python train.py --hidden_size=384 --parallel_block=false --schedule="wsd" --train_tokens=353800000
Below are experts of layer 3 (counted from 0) of a mixture-of-experts language model. Rows are named router (the router's row for the expert), down (a neuron's output weights, with its number) and show model dimensions 128-255. Each number is 128 + 24 x the weight over its row's rms, rounded and kept within 0 to 255.
After each expert's rows: "raises" lists some tokens whose logits its average output raises strongly, later layers aside. This comes from a sample of Wikipedia text that the model never trained on.

# expert 3
router [131 140  98 113 177 136 153 146 129 126 139 123 124 153 197 158 106 121 138 123 132 122 113  60 128  96 131 132 145 142 139 131 151 128 117 145 117 149  98 123  97 125  98 111 163 126 117 154  95 126 135 149  92 149 139 113  92 115 158 130 157 132 107 118 124 125 154 132 114 109  81  97 166 121 116 135 181 146  93 116 124 118 142 134 131 104 135 124 114 142 111 145 123  98 120 106  87 133 123 143 146 116 134 106 134 126 105 117 155 143 143 108 146 128 125 105 122 151 111 119 123  99 152 109 142 134 145 153]
down3 [155  96 159  84 159 122  89 131 150 104 171 116 126 150 114 130 169 147  82 148 102 159 145 122 119 173  96 156 166 129 119 122 137 150 142 117 149 140 115 118 164 139 129 134 104 141 136 101 112  97 109 109 136 148 115  97 148 137 117 138 132  85 168 110 133  96 132 136 119 122 161 113  75  99 151 131 167 128 158 117  72 159 117 145 135 157 127 176 136 131 107 151 149 130 136 128 125 154 136 116 110  82 135 156 123 111 114 188 133 115 106 120 162 161 143 104 137 115 104 139 145 173 129 120 131 126 123 151]
down4 [179 110  81 116  96 133 145  91 142 139 110 135  97  84 156 112 145 139 109 105 115 127 122 138 168 126 119 163 105 114 122 117 159 148 149 129 160 107 124 121  74 133 155  89 108 117 115 149 133 121 161 139 122 121 145  97 117 166 129 127 144 154 150 109 112 130 140 134 147 111 118  74  92 208 119 121 113 109 137 136 127 166  77  94 115  82 127 129 116 123  80  92 106 129 101 105 115 140 140  79 152 125 168 152  83 129 109 133 138  98 112 127  84 105 128 129 113 134 110  89 131 125 140 130 117 160 106 103]
raises: ".", " and", ".\"", "\".", " |", ","

# expert 5
router [100 164 103 144  77 106 153 164 132 145 129 107 132 137 136 135 126  96 126 129 148 122 134  82 124 104 133  91 121 135 128 142 147 107 122 123 115 134 129  64  64 125 151 125 120 118  98 156 136 120 131 145 140 139 153  97 121 116 128 180 157 154 113 141 136 139 128 128 103 112 135 113 106 146  89 132 130 130 150 139 122 133 149 107 109 127 128 145 141 149 144 120 113 140 137  82 149 132 107 145 174  84 117  85 172 129 148 156 143 135 154 129 164 130 128 174 153 145  73 143 116 137 129 118 110 154 146  93]
down2 [118 153 123  98 155 153 177 154 176 103 122 126 110 103 144 170  86 146 173  93 151 104 119 125 126 100 154 165 177 160 127 112 157 109 115 125 120 140 111 124 124 112 139 139 115 124 113 168 135 137 117 103 146 151 126 114 131 179  92 135 152 171 133 114 129 132 135 107  53 152 126 121 121 141  94  86 167 134 152 117 145  99 147 157  99 167 141  92 127 100 133 138 105 157 125 135 155 130 150 167 125 143 105 122 160 144 136  96 145 137 140 151  76 130 127 164  96  96 148  85 148 120 123 116 125 108 136 123]
down3 [150 137 169 140 115  89  98 115 121 102 130 144 102 140 105 114 124 156 141 141 133 138 134 116 111 180 135 155 149 166  99 131 158 147 132 158  85  83 140 162  98 148 126 129  66 120 118 150 142 144 125 120  95 136  97 105 160 153 111 147 103 136 133 132 127 155 181 112  82 138 129 111  95 109 128 111 175 103 134 129  88 109 107 148 124 133 150 150 153 157 138 144 128 110 130 139 165 123 178 137 126  91  81 151 119  76 126 127  98  70 111 135 143 120 137  80 120 105 109 121 123 115 118 129 146  80  79 132]
raises: ",", ".", " and", " (", " to", " a"

# expert 0
router [168 114 102 140 143  87 115 106 139 112 136 108 132 107 151 121  93 144 114 127  74 179  88 146 125 121 132 160 145 142 114 123 126 130 128 128 128 157 128 100 117 117 197 131 143 167 128 143 123 115 141 117 129 158 123 159 107 132 129 164 135  83 145 118 121 130 145 148 116  73 137 115 131 120 140 141  33 155 120 137 102 129 129 121 164 102 142 125 137 108 143  73 122 114 143 145  79  77  94 132 159  66 109  90 141 123 149 113 160 124 137 136 162 104 150 145 150 128 122 144  88 152  47 141 130 144 126  98]
down2 [133 111  82 114 121 133 130 152 129 142 117 163 163 110 113 123 115 170 110 117 158 122 134 170 166 127 140 105 131 125 161  87 152 102 132 123 116 122 147 143  99 148  75 126 105 107  55  96 118  89 121 111 119 116 171 121 122 125 111 147 100 151 157 100 114 131 151 146 140 104 102 114 127 161 123 153 134 128 152 135 115 125  98 142 177 131 119 126 144 159 154 124  63 139 143 135 112 113 134 142 133 122 139 135 147 123 122 177  99 120 122 152 155 106 130 162 119 122 162 157 129 143 148 159 136  86 147 155]
down3 [151 154 145 127 114 140  95 149 134 144 125 136 108 159 127 115 125 113 137 141 169 134 147 111 134 101 115 138 153 133 163 145  93 122 164 142 181 127 136 152  95 128 153 137 147 103 108 167 159  89 164 130 131 121 133 147 100 155 105 136 180 118 122 108 125 136 100 143 159 106 112 103 120 122 172 132 161 101 135 113 123 113 148 137 145 132 130 126 148 115 140 121 176 131 106 109 141 117 143  93  74  81 124 111 152 122 156  94  92 157 180  74 134 109 130  81 146 139 118 153 139 152 117 139 111 127 114 112]
raises: ",", " of", " and", " for", " in", "."

# expert 13
router [170 134 115 151 151 122  94 150 131 102 128 113 168 130  81 185 150 132 161 119 125 146 105  83 146 150 130 105 116 121  77  98 125 122 144 128 133 132 128 150 109 103 151 123 138 168 138 132  67 111  91 153  96  94  85 132 155 122 132 149 107 153 103  86 123 139 136 159 151 141 133 122 109 117 199 113 162 168 121 143 104 131  95 137 130  93 128 164 117 147 123 152 109 173  91 110 130 107 124 109 145  90 109 128 138 152 156 131 166 123 124 164 134 131 122 104 150 130 114 145 156 130 119 114 145 152 114 131]
down2 [123 121 126 147 135 101 168 114 108 105 147 131 124 137 145 137 110 138 120 120 140  91 131 113 114 130 107 131 139 149 155 108 126 105 115 131  79 108 114 142 127 146 146 165 174 142  84 131 113  99 144  97 114 124 122 157  99  92 123 156 121 157 127 103 149 129 121 188 149 113 118 113 147 114 111 129 100 114 156 138  99 147 116 133 111  92 115 143 188 132  76 161 135 142 121 107 131 153 111 129  86 108 150 135 112 157 104 160 129 101 145 166 136 141 118 115 126 140 153 108 133  95 161 191 138 133 129 115]
down3 [114 132 100 137 139 108 142 166  95 123 118 105  51 133 197 100 136 119 109 122  89 111 126  98 130 134 128 149 106 125  99 143 139 138 107  98 126 136 148 167 132 166 150 136 108 120 102 165 129 141 146 103 118 131  98 137 152  96 157 123 112 178 149 162  98 115 111 114  73 105 137  72 123 146 111 155 132 139 129 107 159 160 137 132 120 154  95 146 117 120 115 120 124 167 143 140 135  78 137 166 126 122 114 137 129 127 121 124 147 170 141 101 125 159 149 122 133 121 139 142 188 130  83  89 130 133 130 107]
raises: "-", "\n", ".", ",", " |", " "

# expert 6
router [114 101 113 131 221 150 171  83 150 103 134 113  78 149 121 137 104 110 129 128 114 130  86 114 135 199 117  95  77 123 137 122 153 106 117 125 137 113  96 154 119 116 126 111 141 114 155 164 158  95 121 165 129 140  71 136 146 108 109 143 109 120 151  48 156 123 165 149 111 106  87 114 114 122 183 120 110 119 121 174  96 121 136 149 166  94 159 138 141 108 126 133  77 126 115 133 105  87 135 119 111 125 113 129 125 144 143  69  98 135 110 160 139 137 142 123 152 157 105 138 136  82 117 105 146 145 137 141]
down2 [162 144 124 134 140 149 142 105 144 125 141 141  97 101 113 113  99 111 100 107  91 132 127  98  84 114 133 139 116 118 111 134 132 137 125 132 125 127 121 124 123 137 148 131 130 102 133 155 121 155 130 107 146 140 150  71 136 139 151 102 118 117  97 113 113 142 170 130 142 131 108 139 125 137 173 142 170  80 158 161 121 157 136 133  94 140 111 104 125 159 137  70 135 148 167 120 121 131  89 133  91 142 163 133 141 130 121 130 161 119 137 105 145 125 122 159 125 128 132  95 126  98 162 153 134 107 116 108]
down3 [111  93 160 146 126 124 145 131 119  96 145 155 142 128 111 124  90 141 104 149 136 121 114  94 124  98 136 138 188 123  87 145 106 146 135 173 116  91 146 133 103 111 150 116  87 111  93 181 145  99 120 165 124  86 115 154 124 164 148 141 106 121 131 131 153 118 124 158 106 121 151 128  98 144 121  84 108 118 117 140 141 126 119 164 128 149 137 129 148 122 146  63 148 130  67 133 119 140 120 120 126 133 137 105 128  70 123 139  85 166 156 145 121 164 151  87 136 125 119 117 140 135 127 144 136 133 134  88]
raises: " the", " a", " in", ",", " all", " "

# expert 7
router [139 142  99 159 119  99 118 147 135 120 127 123 145 112 145  82 141 153 165 104 120 145  97 144 138 124 107 137 163 175 108  94 119 124 125 160 109 153 107  97 129 145 128 135 116 120 139 111 124 105 109 132 129 101 103 165 119 159 133 153 147 100 117 122 116 140 138 136 113 113 164 121 101 145 193 130  96 123 123  85 125 109 125 156 125 120 124 112 139 108 144 117 155 103 129 115 105  96 128 130 117 136 161  90 155 130 139 139 144  97 149 102 124 107 153 123 117 140 166 144 107 178 114 124 105  85 105  99]
down1 [176 150 120 128 131 145 173  88 119 165 177  97 165 119 108 140 106 111 145 110 126 111 127 134 138 154 122 106  99 162 119 118 101 126 155 100 138 166 109  93 146 136 141 141 111 178 122 179 128 161 153 136 134 153 119  74 105 135 122 113 160 149  98 132 112 128 133 136 120 129 119 131 108 173 133 129 107 117 136 143 156 130 143 138 147 119 136  57 136 121 158 157  83 120  96 147 133 115 163 110 122 132 123 131 100 135 136 172 123 160 134 129 153 186 140 143 149 104 164  92 109 132 108 141 157 107 121 111]
down2 [123 121 107 155 102 120 118 109 128 124 129 126 129 147 115 141 126 155 113 119 172 116 108 102 142  99 108  95 142  90 115 159  92 157 118  81 164 118 117 142 116 105 148 181 125 126 151 116 111 122 128 127 122 117 120 120 127 107 134 143  97 139 159 111  95 132 101 162 119 151 122 127 110 149 102  84 133 147 119 112 110 123 109 148 131  69 122 113 109 117 150 159 145 163 123  65 153 113  97 105 115  78 152 123 125  97  88 120 131 114 112  98  93 111 114 147 142 113 121 143 187 130 131 106 133 111 139 137]
raises: ",", " and", " for", ".", " in", ":"

# expert 16
router [157 142 111 137 140 177 101 141 121 104 149 135  91 155 100 103 123 108 197 136 100 116 119 134 112 117 127 128 123 152 138 127 171 119 148 131 125 110 113  91 101  91 144 135 146 123 144 155 108 125 144 142  93 102 121 138 125 111 108 150 151 152 179 105 126 126 135 132 102 134 131 139  87 153 128 118 108 130 116 167 154 115 107 150 154 113 148 159 154 116 156 127  98 151 160 122 170 106 132 123 125  91  83 138 144 138 119 127  91  88 153  96 153 153 135 110 185 127 152 127 137 180 128 125 122 147 155 154]
down2 [115 108 121 139 155 129 183 143 139 155 113 168 116  86 111 130 150 117  99 133 158 145  96 124 133 118 159 140 176 105 146 161 116 106  99 136 141 117 167  86 112 110  73  92 121  92 143 113 113 142 116 100 153 107 112  88 112 178 161  96 137 150 113 162 109 110 125 137 165 133 143  85 111 111 127 138 127 138 138 163 168 122 119 126 123 163 196 159 111 149 180 117 129 170 194 161 158 153 164 107 119 115 123 150 130 127 105 144 138 138  83 131  96  94 108 100 105 133 144 120 107  97 153 124 143 107 100 186]
down3 [120 112 112 130 149 131 118 131 136 106  94 160 151 155 124 107 121 163 131 115 136 122 129 154 140 183 127 103 175 101 109  98 128 126 117 124 122 127 112 122 168 117 122 169 126 128 125 121 146 135 161  96 158 104 129 125 156 129 153 123  87  84 102 126 110 144  96 175 124 109 130 120 119  91 100 121 123 138 120 134 104 124  98 109 114 145 107  88 157 187 125 135 128 154 149 160 157 149 116 147  90 115  76 137 123 136  85 138 127 127 115 165 106 116 107 156 158 110 122 109 117 119 148 110 148 168 168 198]
raises: " ==", " of", " Film", "==", " film"

# expert 1
router [ 87 134  86 175  95  94 146 127 102 155 136 131 136  99 133 107 135 109 114  72 169 114 141 100 135 152 140 125 118 127 125 125 145 124  92 137 106 139 149  90  87 122 149 117  91 111  82 147 165 106 129 191 132 114 136 139 135 124 126 175 152 140 142 145 142 141 149 165 103 100  88 139 125 146 126 157 153 140 150  92 117 125 144 137  99 114 131 149 135 109 142 113 148 130 142  67 131 151 141 127 153 172 145 114 175 120 141 152 128  78 161  78 138 110 146 159 153 143  83 134 104 112 159 107 105 116 101 117]
down1 [130 134 110  89 159 161  97 108 189 126 117 102 131 160 160 115 155 152 127 128 178 134 108 141 153 149 165 130 114 123 178 151 141 116 122 139  93 128  84 165 150 129 121 182 169 132 121 106 136  77  58 123 121 103 110 157 161 138 165  94 118 165  91 198 112 130 102 147 109 149  94 106 121 121 134 109 126 140 107 181 119 129 151 154 108 124 169 106  85 123 128 162 132 181 147  96 112 133 125  88 113 126 124 134 106 120 126 114 127  97  82 123 117 138 160 119 109 145 142 145 111 122 132 136  88 132 103 138]
down2 [ 92 132 106 150  97 145 113 142 135 164 118  93 168 138 140 123 176 125 149 109 122 133 118 125 141 115 126 122 131 149 142 139 155 152 146  90 135 138 138 158 123 156 117 115 124 120 106  87 145  65 173 106 121 114 120 123  95 136 109 126 144 100 121 147 163 212  78 149 140 103  55 133  88 126  94 113 120 103 126 118 164 154 112 147 135  96 141 103 106 108 110 123 105 111 126 113 156 166 153 131  90 116 119 127 159 112 135  96 146 139 162  94 137 159 101  90 135 128 139 130 118 101 123 121 105 174 128 133]
raises: " ", "in", "s", "i", " in", ","

# expert 17
router [ 97 108 109 137 131  87 147 175 152 136 132 103 124 110 161 168 103 125 110 119 111  99 134  82 110 148  99 132 146 135 143 132 121  63 123 131  99 136 111 124 118 151 160 115 121 133 160 143 164 132 122  78 130 147 105  89 148 138 154 131 145 130 105 155 112 176 138 149 141 116 137 101 182  85 148 158 135 162 112 124 105 136 164 138 103 115 129 139 130 132 125 111  90  77  87 104 112 155 135 144 163 116 129 109 140 123 131 117 157 134 133 122 140 122 117 115 114 137  61 138 164 101 123 111 130 139 124 114]
down2 [146  92 125  93 132 143 150 112 142 131 131 133  64 126 126 164 131 105 188 147 112  97 116 120 140 150 171 162 116 128 138 166 154 151 164 103 143 133 108 133 127 108 133 125  95 165 118  66 102 115 119 161 105 135 117 121 125 157 114 146  95 112 190 124 130 147 111 147 105 101 116 126 139 138 146 146 122 146 128 114 129 101 163  76 152 111 159 183 126 133 151 121 173 115 101 190 143 134 106 163 145 130 131 128 116 173  58 105 110 124 160 156 115 113 102 134 124 200 149 144 141 111 139 113 125 129 108 108]
down3 [148  89 118  79 110 136 144 157  96 139 124 120 140 158 143 153 119 125 129 143 122 106  99 119 121 112 163 111 137 154 115 120 146 149 119 113 130 145 150 108  98 138  81 158 122 102 144 165 134 102 141 139 112 100 142 153 151 113 106 104 141 151 154  89 142  76 123 150  38 109 118 136  82 113 135 111 185 126 133 156  98 156 140 114 125 181 151 161 140  92 116 135 161 159 132 146 142 133 135 136  89 142 132 125 111 125  88 112 151 113 125 147 143 140 153  94 137 122 158 141 142  90 123 123 136  98 135  91]
raises: "\n", " ", " —"

# expert 15
router [ 92 129  80 148  94 108 138 140 144 155 128 118 172 138 139 134 125 138 123  94 149 128 101 128 109 116 136  96 121 133  97 143 151 154 120 140 143 155  85  86  94 134 134 116 157 149  79 143 100 125 123 163 100 137 138 156  62 150 135 146 116 119 118 135 147 142 162 146  98 122 126 117  80 116 143 104 150 143 172 138 117 112 111 113 128 100 146 138 122 122 179 131 124 124 141  84 135 109 124 139 139 143 135  84 154 105 161 151 156 125 139 112 125 114 157 155 128 165  92 149 114 129 172 101 121 132  90  67]
down0 [163 123 131 110 125 105 150 160 120 133 147 139  91 182 145 156 126 131 148 126 124 126 130 139 112 137  92 100 147 173 150 162 136 169 141 165 101 111 116 129 134 170 158 161 120 147 141 112 115 145 144 133 138  97 143 151 122 114 106 114 144 128 155 137 134 165 155 106 157 157  89 134 120 145 117 157 159 116 126 125 123 149 132 102 170 167 106  84 167 138 127 118 124 124 128 160 133 120 149 108 119 177 147 143 132 130 135 146 133 102 107 135 137 125 145 119  96 137 159 100 120 169 150 132 158  86 111 109]
down1 [121 135 143 114 136 100 124 141 128 144  94 124 139 102 155 135  86 121 103 134 126 106 124 146 107  98 152 132 126 105  63 130  81 117 134 101 165 128 167 172 137 121 132 158 139  74 114  93 126 131 133 128 131 107 105 118 117 132 102 182 171  88 113 143 130 172 129 149 156 104 128 103 120 146 116 128  93 135 127 117 125 102 160 152  92 120 163 120 126 158 114 153 135 142 102 108 123 141  92 153 144 144 143 108 169 130 194 159 126 100 126 117 109 135 153 146 164 126 132 137 123 122 162 145  98 116 128 147]
raises: " ", " in", ",", " and", "-", " a"

# expert 9
router [144 122 123 159 167  94 171 150 123 132 140  85 135 107 121 134 147 110  53 121 129 104 125 149 148 123 166 150 106 132  97 148 158  91 107 152 114 159 154 123 138 145 163 128 158 118 132 148 126 112 105 146 141 145 135  88 142 148 126 135 154 131 108 172 126 147 139 149 104 139 143  99 153 143 104 174 118 156 130  79 167  94 187 106  62 137 113 143 118 111 127 110 116  72 111 129 124 146 125 123 131 154 120 147 120 136 131 100 138 112 150 156 153 130 152  87 123 114 133 147 134 147 115  99 143 137 114 149]
down2 [122 136 140 106 116 140 117 138 143 100 109 121 112 147 150  70 114 142 138 114 131 140 132 124 108 117 155 130 148 138 164 112 153 118 132 135  95  87 149  84 115 129 160 104 182 115 113  90 144 113 168 131 108 120 121  82 137 133 136 137  97 140 149 132 106 117 151 111 132 110 157 124  94 121 142 134 122 169 105 137 138  86 179 129  95 150 137 112 139 117 107 113 153 133 118 146 158 137 145 120 122 140 124 114 138 104 101 119 114 142 156 138 145 136 111 123 177 118 137 113 106 175 168 122 126 137  87 159]
down3 [144 117 132 162 139 122 174 112 118 172 129 163 136 131 171  80 103 156 135 131  98  99 148 113 114 131 133 151  98 142 151 165 159 124 129 145 158 116 124 115 126  93  84 111 108 130 141 134 122 146 114 140 119 145 125 157 118 122 145 148 152 130 147 152 164 113 154 180 148 121 151 163 137 129  92  97 137 117 126 125 119 116 151 113 159 102 136 126 169 106  80  73  93 105 124  67 148  90 130 142 135 145 155 145 119 148 113 137 122 100 121 103 127 117 134 141 140 162 114  97 126 127 103 120 123 161 110 156]
raises: " and", " ", " part"

# expert 11
router [122 132 109 134 156  71 137 107 162  96 137  87 123 124 151  87 105 148 125 117 107 116 115 150 131 130 119 165 121 188  87 127 134  98 102 150 121 143 151 129 138 108 148 129 181 128 133 121 115 130 135 108 124 158 106  85 122 137 120 157 122  98 131 140 116 159 146 124 106 107 165 101 115 139 174 194  74 122 124  76 154 127 127 110 122 122 139 110 142  87 166 102 113 118 159 112  73 100 129 117 149  81 149  86 124 145 139 116 118 124 140 116 111 157 161  95 130 163 110 127 115 153 107 110 131 133  98 116]
down2 [111 122 150 105 130 118 127 158 136 141 132 108 144 107 104 121 150  98  88 144 116 119 126 155 137  96 124 119 159 125 129 107  96 132 159 121 148 138 128 103 136 128 156  62 175 134 142 124 107 132 129 140 148  88 101 129 116 138 135  79 122 126 137 149 123 155 133 103 113 136 108 103 146 122 120 161 147 151 124 116 140 116 102  91 108 140  93 123 126 110 145  86 125  86 118 141 137 137 160 152 135 147 157 199 139 151 169 107 105 128 144 120 106 164 112  88 100 127  68 112 138 112 105 157 101 110 107 103]
down3 [129 139 141 144 109  90 106 103 142 159 133 119 144  99 145 116 112 143 113 134 123 143 125 135 139 135 141 145 163 156 145  72 108 122 115 138 143 123 125  95 156 116  84  96  92 119 107 104 163 119 165 133 161 128 128 117 104 148 124 108 138  80 136 121 167  96 149 113 145 153 111  93  87  92  94  63  94  96 117  58 153 104 107 129 125 148 184 136 137 167  76  88 146 127  85 153 167 148 123 140 134 106 126 125  84 153 122 146 120 106 134 156 100 113 143 133 121 110 131 141  94 161 110 131 109 122  93 124]
raises: ",", ".", " and", " in", " ", "\n"

# expert 4
router [105 146 118 156 139 112 128 147 154 104 120  94 138 141 135 140 160 123  99  98 161 121  89 180 147 102 150 157 110 118 108 117 151 109 128 130 128 130 147 169  75 162 164 130 124 115 145 133  92 110 104 103 150 111  96 109 171 122 122 162  95 122  62 126 141 157 146 112 147 133 134  92 194 146 149 129 144 126 155  94 104 108 128 129 141 131 126 144 109 120 158 121 115 133  88 121 133 106 152 138 128 103 105 117 146 137 165  94 146 151 123 176 113 159 123  95 102  94  97 167 110 117 119 113 140 142 124  87]
down2 [132 121 116  61  78 141  95 147 103 128 135 125 148 132 138 133 120 141 145 140 132 135  98 140 164 140 110 116 131 114 139 184 155 148 167 126 130 119 137 147 170 130 130 129 150 160 133 144 117 199 118 132 146 135 154 116 158 108 125 113  98  92  88 109  88 154 154 130 129 127 163  95 103  65 138 121 161 156 125 138 112 143 141 147 149 148 121 161 166 183 153 142 120 111 119 103 125 106 111 158 117 113 110 116 107 138 140 126 111 178 145 141 117 101 163 129 148 126 144 119 184 170 111 114 180 130 111 134]
down3 [134 147  94 111 123 153 126 135 104 117 130 127 149 142 140 141  97 140 115 101 122 100 120 118 109 101 130 169 108 121 132 168 151 103 105 118 108 129 144 114 122 133 130 120 163 142 133 141 129 105 150 139  92 113  93 129 133 135  95 112 147 144 112 142 164 123 130 124  92 166 171 117 179 146 112 135 159 139 140 141 156 165 121 133 146 156 102  95 137 143 164 110 141 113 124 136 159 113 112 160 127 156 138 144 133 123 141 127 117 146 109 154 102 130 132 151 153 119 120  89 151 182 145 100 147 117 103 140]
raises: "\n", " In", " The", " It", " A", " "

# expert 19
router [181 116 123 142 198 157 169 102 129 108 120 102 133 130 110 134 133 134 140  92 137 132  89 166 159 154 142 141 107 141  94 110 131 136  94 129 132 129 126 149 131 132 120 131 162 132  93 112 109  83 100 152 127 128 101 138 105  86 122 146 122  78 108  92 129 118 140 153 128  94 144  98 119 171  63 144 113 135 126 152 118 110 158 113 133 106 140 133 100 109 132 123 123 120 120 117  73 101 131 110 104 157 129 128 153 151 167  68 123 123 133 145 118 110 141  90 156 117 159 139 133 117 120 124 143 106 123 126]
down2 [135  86  78 143 193 104 104 107 113 118 136 134 113  76 105 159 166 138 101 159 106 134 141 152 118 121 112 146 103 102  73  75 107 168 108 107 143 110 124 120 102 179 163  90 144  94  95 153  90 127 118 194 121 160 111 143 103 135 127 154 134 116 135 148 117 128 128 140 100 137 136 126 128 113 124 141 136  98 166 122  85 140 137  82 130 123  93 122 131 172 139 206 109 109 123 105 116 138 130 133 118 178 113 126 157 106 108 111 127 107 137 136 148 126 184 137 148 158  75 110  84 130 149 153 164  88 140 123]
down3 [117  97 173 143 148 130 122 135 141 111 106 168 123 120  94 125 148 110 123 127 127 101 186 131 121 147 135  97 135 124 129 114 159  86 132 130 143 108 135  65 144 112 156 121 147 164 147 171  99 121  98 127 129 127 131 138 118 124 137 125 135 129 147 101 135 149 148  95  93 124 157 147 102 143 112 139 182 155 146  78 158 161  75 123 134  87 116 105 116 174 113 171  73 115 142 168 156 170 123 106 136 133 156 120 108 102 126 100 173 129 115 151  68 152 124  96 165 109 128 104 143 154 134 146 137 103 129 134]
raises: " the", " a", " an", " ", " in", " he"

# expert 2
router [143 108 132 141 149 157 171 131 142 116 142 115 101 126  75 134 110  90 159 143  93 123 137 116 144 189 100 111 139 147 129 152 155 110  81 123 110 111  83 121 144 115  95 138 123 105 124 133 186 111  77 119 108 102  74 129 126 110 119 112 172 113 190  99 108 144 141 126  79 151 155 127  53 119 118 134 124 146  99 170 137 104 162 130  98 112 143 149 137 122 159 155 114 109 141 114 152 123 137 114 103 176 124 144 135 143 130 112  74  68 160  86 127 137 137 113 190 152 137 126 184 151  96 127 140 115 116 158]
down3 [179 147 134 118 122 116 147 108 164 160 133  99 152 130 145 129 132 110 120 144 130 120 132 121 123 114 111 152 151 121 127 134 129 168 138 123  90 115 161 112 109 134 148 147 163 115  81 129 136 142 102 105 159 155 112 133 112 135 140 201 126 178  94 164 124 151 118 134 169 138 123 133  97 129 122 130 177 126  86 128 117 122  99 147 144  91  93 138 121 125 125 130 140 133 136 173 144 144 117 134 119 131 119 116 161 136 151 156 113 141  91 125 127 111 112 130 112 104 119 156 116 127 136 158 105 154 120 127]
down4 [106 103  90 107 183 111 131 180 121 121 133 134 126  87 201 123  97  88 149 145 122 170 149 148 143 144 118  87 134 138 138  87 144 151 188 140 109 162 148 176 106 145 119 145 134  91 136 184  92 125 145 116 126 125 128  94 143 173 167 146 133 141 137 134 152 133 116  87 114 121  99 109 154 137 165 121 107 109 108 119  98 147 148 118 135  67  79 102 108 137 111 123 141 163 123 143 128 124 125 136 140 101  85  98 126 145 103 146 129 118 126 134 162 112 132 114 143 125 137 148 187 123 127 153 132 135  95 146]
raises: " the", " a", " re", " an", " c", " "

# expert 12
router [128 131  90 133  98 113 170 159 123 149 126 115 116 144 161 143 124 121  86  99 150 105 140 131 139 103 149 140 151 106 146 139 142 100 126 108 123 120  95  89  85 134 107 120 119 130 121 129 121  90  99 154 103 123 144 123 153 164 137 122 163 121 148 155 145 129 138 172  64 112 116 128 142 149 108 128 147 141 183 127 137 107 168 129  88 118 112 146 121 145 173 138 119 101 126  83 142 144 124 118 122 151 138 138 177 104 147 134 103 104 166  80 172 143 130 136 152 140 120 152  80 128 166  77 113 110 128 139]
down2 [ 88 158 124  93 125 156 122 144 108 153 121 111 121 131 150 137 120 144 120 107 125  73 129 142 120 162 152 115 131 147 128 168 121 182 147 118 111 125 101  99 140 118 168 149 139 143 119 162 152 116 131 139  97 146 144 185 127 146 161 110 197 131 117 139 120 136 155 156 107 132 100 154 135 104 158 114 160 108  89 160 143  90 157 162 168 103 100 106 159 175 158 106 102 132 107 132 106 167 121 117 131 165  66  82 140 127 136 135 125 115 130 149 144 105 112 140 106 123 151 106 125 120 145 139  84  90 141  94]
down3 [114 144 151 141 112 117 130 149 117 144 126 178 170 142 205 113 131 149 148 112  97 169 100 109 119 118 142 142 108 121 147  97 110 118 132 124 160 128  93 104 113 111 136 157 128  82 127 150  74 168 111 119 159 140 146 162 177 159 168 112 131 114 144 151 120 120 138 138 125 170 150 154 143  95 107 118 121 151  99 161  90  89 114 161 131 149  98 105 130 134 106 117 114 124 123 106 128 161 139 107 112 131 122 102 120 107 137  97 158 110 130 104 133 126 139 120 106 135 120 148 117  99 189 145 112 104 142 116]
raises: "ly", "ty", " and", "'", "s"

# expert 10
router [ 97 114 137 132 159 159 160 128 143 129 145 132  76 132 130 153 106  72 149 126  90 151  97 135 127 146 119  95 125 134 156 131 162 127 103 145  92 126  92  96 115 143 158 118  98  94 127 183 187 125 134 140 146 127 132 144  78  99 127 154 166 108 157  97 118 113 145 110 119 118 113 100 125 140 113 116  96 125  99 173 121 118 152 123 153 122 156 138 116 119 114 121 129  84 142 136 120  87 153 155 107 135 119 105 137 130 140 101 163 124 146 119 162  74 161 118 129 105 120 147 133 139  83 141 148 108 140 102]
down3 [119 143  92 114  50 135 118 172 145 134 153 123 120 118  91 104 135 113 133  98 111 152 142 134 103  91 117  99 118  80  92 114 150  98 121  99 125 129 158 129 103 110 178 155 163 135 134 101  95 116 141 132 168 141 162 127 127 120 184 174 109  78 104 139 114 129 130 149 150 116 132 113 106 120 101 116 133 128 179 138 114 155 106 152 113 149 145 141 160 134 149  92 131 112 120 128 112 145 150 136 123 115 153  79 157  90 145 138 141 137 103 130  91 122 154 149 107  79 151 129 116 140 135 129 108 141 117 118]
down4 [157 130 115 132 173 185 143 108 166 121 112 168 115 187 134 151 144  87 158 124 148 125 134 134 130 132 131  70 146  92 132 135 152 117  81  92 111 120 132 137 133 156 107 135 128 172 118 168 136 135 139 109  94 137 120  90  91 119 118 100 159 111 140 105 108 170  98 129 134 117 186 140  96  99 103 141  74 130 147 151 132 122 102 127 109 122 117 145 124 127  92 120 110 144 112  84 154 130 135  82 136 151  99 156 121 115 139 125 134  98 140 131 143 130 110 131 146 167 130 120 104 140  79 142 116 108 121 127]
raises: " ", " \"", ","